From a checkpoint of a small mixture-of-experts model trained on Wikipedia.
Experts: 96 squared ReGLU neurons an expert, 2 picks a token.
Training: a variant of Adam for the experts, 9267 steps.
Below are experts of layer 2 (counted from 0) of a mixture-of-experts language model. Rows are named gate (a neuron's input weights, with its number), up (a neuron's input weights, with its number) and show model dimensions 0-191. Each number is 500 + 40 x the weight over its row's rms, rounded and kept within 0 to 999. Numbers have three digits each.
Before each expert's rows: "gets" lists some tokens that make up at least twice as much of what it gets as of all text; "mostly gets" lists some tokens that are sent to it at least half of the time. This comes from a sample of Wikipedia text that the model never trained on. Tokens count by the router's weight.

# expert 62
gets: ".", "s.", ").", "es.", "a.", "ed."
mostly gets: "\".", " him.", "s.", "ation.", " season.", " year."
gate0:556466481519469404454450525509554533538516510462514508538512503472453531556466480446548413482506472495541479502485569484494504493434538467534537476465487517527478544438468535526441479481472517595544494486465571526512520659586541524484517502460547499520532495411472559431496511541509458524605457508537516499506445452490485492531429514579470464571477497511427534494408562518455547486562468492537490456522474442557507470491466480443503521503501475462514506488479517558485411506495528506459472474540485557511473513514536439448451537478532511487532516567521537532512487481537493565
up0:448533516476535595547551479499442465459481486539485498465488500528542473445538513558453585513490531501455524490517430517512498506564464531467462519537513482478523462565534464478561523519533481404457507519529429477489485343415455478513478500541455498484472505589530442569505495456497535479398546489466480502492558545511521505470565490418530537430519505493576463506592440482547452517441540504461514547474524558438493532506535518559501477496498525541484496513519484437512584491506473493545527528467518448487530480482465563555548470525464488506473485430487464469484518518465503434

# expert 20
gets: " 5", " 3", " 6", " 4", " 2", " two"
mostly gets: " three", " four", " many", " several", " two", " six"
gate1:505563403486508510446461478517499528480523492521524537426478579462497490473483469480468467498520507461529507504551468469480532483505530483495523493487512578435489484480464454479444504495446474485533569568453530507599485479438464453443503459519522431503477490465510501486453590464517519454489457491528530520500435523409483448523539504437429467475482444539397517495494537492541581573510445531562494473579441490550454404544527529451484479501481515487582466578510508462424440485534487508480473486519561476473396465497519477441466466548533558522529504518474495488461487518522565554
up1:413532461476499521536547458426512446422522474584440546507556502477473437533544553463524487469538508471462550529535462469473489516486486494533521525462540569493463518521522367473511492541534474476500526573548464524565432522511402513499533455455521490516466493446506478453405581426556534501492549453471521518513459547504547458550479534540481510521511508511448545422505522543564509498509452474509447510502452477516462492555550556502479475524500482480496498498579455442461523482569469548568433452529550482456423500469445489494455548513450499521493510547495483505475491578489549479

# expert 36
gets: "-", " |", " of", "ic", ";", "|"
mostly gets: " Apps", " Phylum:", " Cont", " No", " Civil", " Pld"
gate0:515538557481476499523478501479476462506537529456501606446482457531555436442584454505500420537501476487453553468517464509479437507521478473498508421533553494498513526512488528451516438496457515495474473532456551437501521513435554471536503508534465486508421474535494546547596488485543475520535516508466585456566475472455505553517488476532447524497508481529565471461527557521582517446502456517559561480568492496482520434530480454477490486440467459451528470477499488511459459481529545491497567437493528457465550509560517504532485532526473538545561575442621521495565586499573482454
up0:492471452521515502485524503516529535484466472547503389551526546467452572559420550500495577460502522513558445534485531494512569494479525538496488579461442504507476470492510479545480560495535489499525518466546445566490483484556443528459494493469528510492578518460504459455408509518464531477463488486535412545436533528550500456486506527463559475495493517474442529543478443488423493544497548488429439514431506508521480563468526556525517509560529543552462532532510503491534541519469452506502432572511475536536452492444478506467517481481526450447446429550379487508437417499429514549

# expert 30
gets: " on", " in", " of", " from", " at", " for"
mostly gets: "On", "From", " throughout", " within", " Among", " on"
gate0:561490505500550476518493473490519495593507540499527474516486508462515474445527598637556570563461529473547543531563503523509560474559417512508520507523453485491499451515453481523520485535553440509448497535434527524524476469500525513486439564462476488537447551512445496421445470534533442540519541533512486498508415526491465523486526513447472504474479432559522610498515526460454527512494436553494521443504518473506443570456543538539509471470471539498498501493462485508456437530450564512433463512546485502470484498592487484579544514510506452525450446477494488575456466502464491414
up0:559524493504554481528488474467518506579509526498521462512491518465530477447503603634568574570464518471548545541572511540496567470566423527482506521534441462484487465524448476512528474531561432510446488535436501511528478461493528514491435569465480481525447551506460491433444462530518433546538546535504477494488430539496469519485543524450472492469464439559535624496512516469465526512491429540494508450500549467529445557461542549531507487465485543488495502514470481500463451537462537514431456510548480515467503495569470486570537515516506456538463435480488490567471464507471477429

# expert 45
gets: " |", ";", "zz", " (", ");", "\n "
mostly gets: "zz", " |", "rior", "R;", "i;", "nal"
gate0:451499505495549553594548525519508497526575512528572518433510496521446469468539484518454504470471539535482568541516556503460443542477504456517457554557547471488517546478550508494479470468453546492475446441496529467408428473535555648490544547528443440553547477532546499498450503481547549555520460458486516583486511522527447471438494439545479499524496504495562503526525507536578408494494496533548510533482459475499409503507486417490561528467483533504540487502520525473474507449467434576537425511505517461470525484499483497387491526492531509495482493491520500474533481526486427468
up0:445508495504533552582550518520513508543590512528577517433519482525451468464530481515462495467469534519493566551520552516450447522486509444528475561544537481490512545472553501490468477467455529482459456442498516461415414475529553651492531543540428458563552472548543508497446501481526554546516477452501529580487515518522449473447504450564461499541497515490572480510521498548592407495487504529560494529494470471488417502508489414489546527456477525500544483493523523500463515454464447573535424512486516450459523501497488493385505512485526510503482481496504497475518490528491427473

# expert 25
gets: " with", " for", " by", " at", " on", " of"
mostly gets: " against", " including", "After", " during", " with", " After"
gate0:503496463515570501520542558443536513491504537488553538490472544469485510573576484451575457492513506496519442521535506507466488452495491483483528521508465427481507456493537475489538551489529563557486542525522437436488513498587505488508529584471464481455591510548537541503512470488550456545527457546468485556511518518609459540493459534508500590554560479506542509450456462574517531443439552493516471499491534519450540580535530440554489486436472544504448473538498541473578512471553491416569520513532549530524513473514446540547485479521551496589541508442515478524575445534511567492
up0:449536484493470545493477475536479485505494469455477446484542470515560494501427528500448586477483503539495481459442531470488574545546475515547483534476584558488525561506514499509501484509523448440522474503487576537480513510434539496498531451482518532519424417425444442556461503467394568464458540463497506469508493515432480443521558440476437421480430556504460514517556538489508517559513515533458490453497406478495465425496488560441487507558549526442577509463543457502436491532443504556410505482473512482456468538450519427427483494451496468473485508514462512475472518522497467456

# expert 41
gets: "k", "an", "ar", "am", "h", "ad"
mostly gets: "kov", "nik", "van", "kar", "anth", "sk"
gate0:427492517434470497463528481523574482526421534504464461488460493482539469516518441515556506520553507552496493522520491502508475407567435534497471522456486545499525561499473472480480554514435433499505583408528427553463515498513549551473536512414507497499517493470509505521541517586519465436497506477491481448455484568540522524485506491492524517469449469511437549493512602489424537510505456537487524476515568519471552479543523444451391534475474510515503445436467554489434543474450541462553452477462454514563471506511513432508562493563488545527511432475578530441470458450461485487
up0:561511479567527500539475516467431514477586469501562538499538505519468522497481568484458499484429501444511508477470498485478525585445570492503529487529512461488472434504531529508529443489559567487497419599479574455539488508500481453535466486579490501496484497532485490478457481412492544549498492528513522556539510434477484485517482522509467482532553537492554448504469399506558460493486544472500472521480425472525433513458491558558608457520506497481497559570510454508575461531558451551443553520540542501425533498489490573499439506438508456490490556508408476562537538536535509521

# expert 52
gets: " of", " in", " from", " In", "In", " at"
mostly gets: " in", " across", "In", " of", " throughout", " near"
gate0:489555469511523499489445548570541430579473392489538493489580453521456513474469481531514473543476445492590495523492487488503461474533471455482543497474431442518421531551501516438546461466456498518450430510509504468499486490480511483480490484547493505517539563448558476472485482488492557513499489519550524535496516504448441513634492465527589492516485533522545449508478519482480449456520567531517465442564492484468527554477471531564544491491575426468556524517479446417483433517473489460497550524520545520487529575486539503475516502433545444566500510512480513520574486561489580579
up0:510439520486485490525550453425451565416528607517457504502429549481556487526529527471482527458532565516408509460502505507493537525464535544504451505539573555486575471459497490558470548528545501484550563488492506529500512515517491523522512518444501500489455437545433528531520516514507441486506505477459483462510476497556540487372517532472407509474510465478451545504526482520525558543474439469489534563427507522525471448521532467438465506508437582526443466483521558583522564478517512540499451481475449484508474429515456487516492506559457549437502499482524495480429513455508410424

# expert 59
gets: ".", "s.", " in", " at", " the", " on"
mostly gets: "idae.", " Area:", " election:", " Density:", " UTC+", " District:"
gate0:551485434540466452499521499525546502470500503462518490573557542577551476554517485500484522511521467589567443484525555478459494546538509461523462564461532518507466498471487506466529464472499501515515480436448486575437579505538485419481455442566475485455497483475505538483489491537566568454517530460521479484540457511527477516519490562456456533550596486496466456449479466430539457438457502483591481464521446505552518460429442591462533474473527486551533510551469514484527528530390465544417566539470485496493474487500439496469448454533522510560487517449518552432544460508480506491
up0:513562493467537510479506440450500514470551503493476463518539542531493578454489467483482474454515476456451506538521478441484566458476437489468502421584479491531504480515495525516491537553430533527483551419510488511466478430550490508553558425488535475500475544532529537579508528540544402477483564468442516499469453449500493512515551470510566524492483480495478542554480465456511536433551496443424478498488511514506479522512454543503482454514388501434462551600553435482478503514520511543445532486448495419527515528556503558480481505520543543524518417493461449547491525512490557378

# expert 48
gets: "j", "b", "r", "h", "l", "z"
mostly gets: "sch", " Dh", " Brig", "zh", "j", "ij"
gate0:489486536449483501425501501473507497535551448459529554457491478528564525529526547494491456488411479498519547476434575544604485471494503531473513487434481528559527491558489504556449581449561512492477484536525536520507540503441500482561500453451538519502572506520467491504591489497566448487539524491508494573562437543489443486532528445519529540505560452541461498529519417482560510473500467483548481473537512510467544490502516594497558521522472526489423589458503477505489473488529504394573499480469458512479455489499516541528559424484458502565481548535549456546522597540557500508
up0:520516497460548460490441517467506497527498454497503486509393476517486410476499523458492487540508485500468482559502581529444477471560458453552456494498480463521496463523464566506482525516554496487551477567491496478471493492463447484531444513446479547463472534579496479524537444559583416570486497554508489533501500438495464523498578541459519525538486532555448584460493465479499539454521501497502539452478443498485529488547484490498532393495483574479542525509471517516486481564548541453580564475507381470437514427537515464480444431461414485541521521505518525430508518531501455415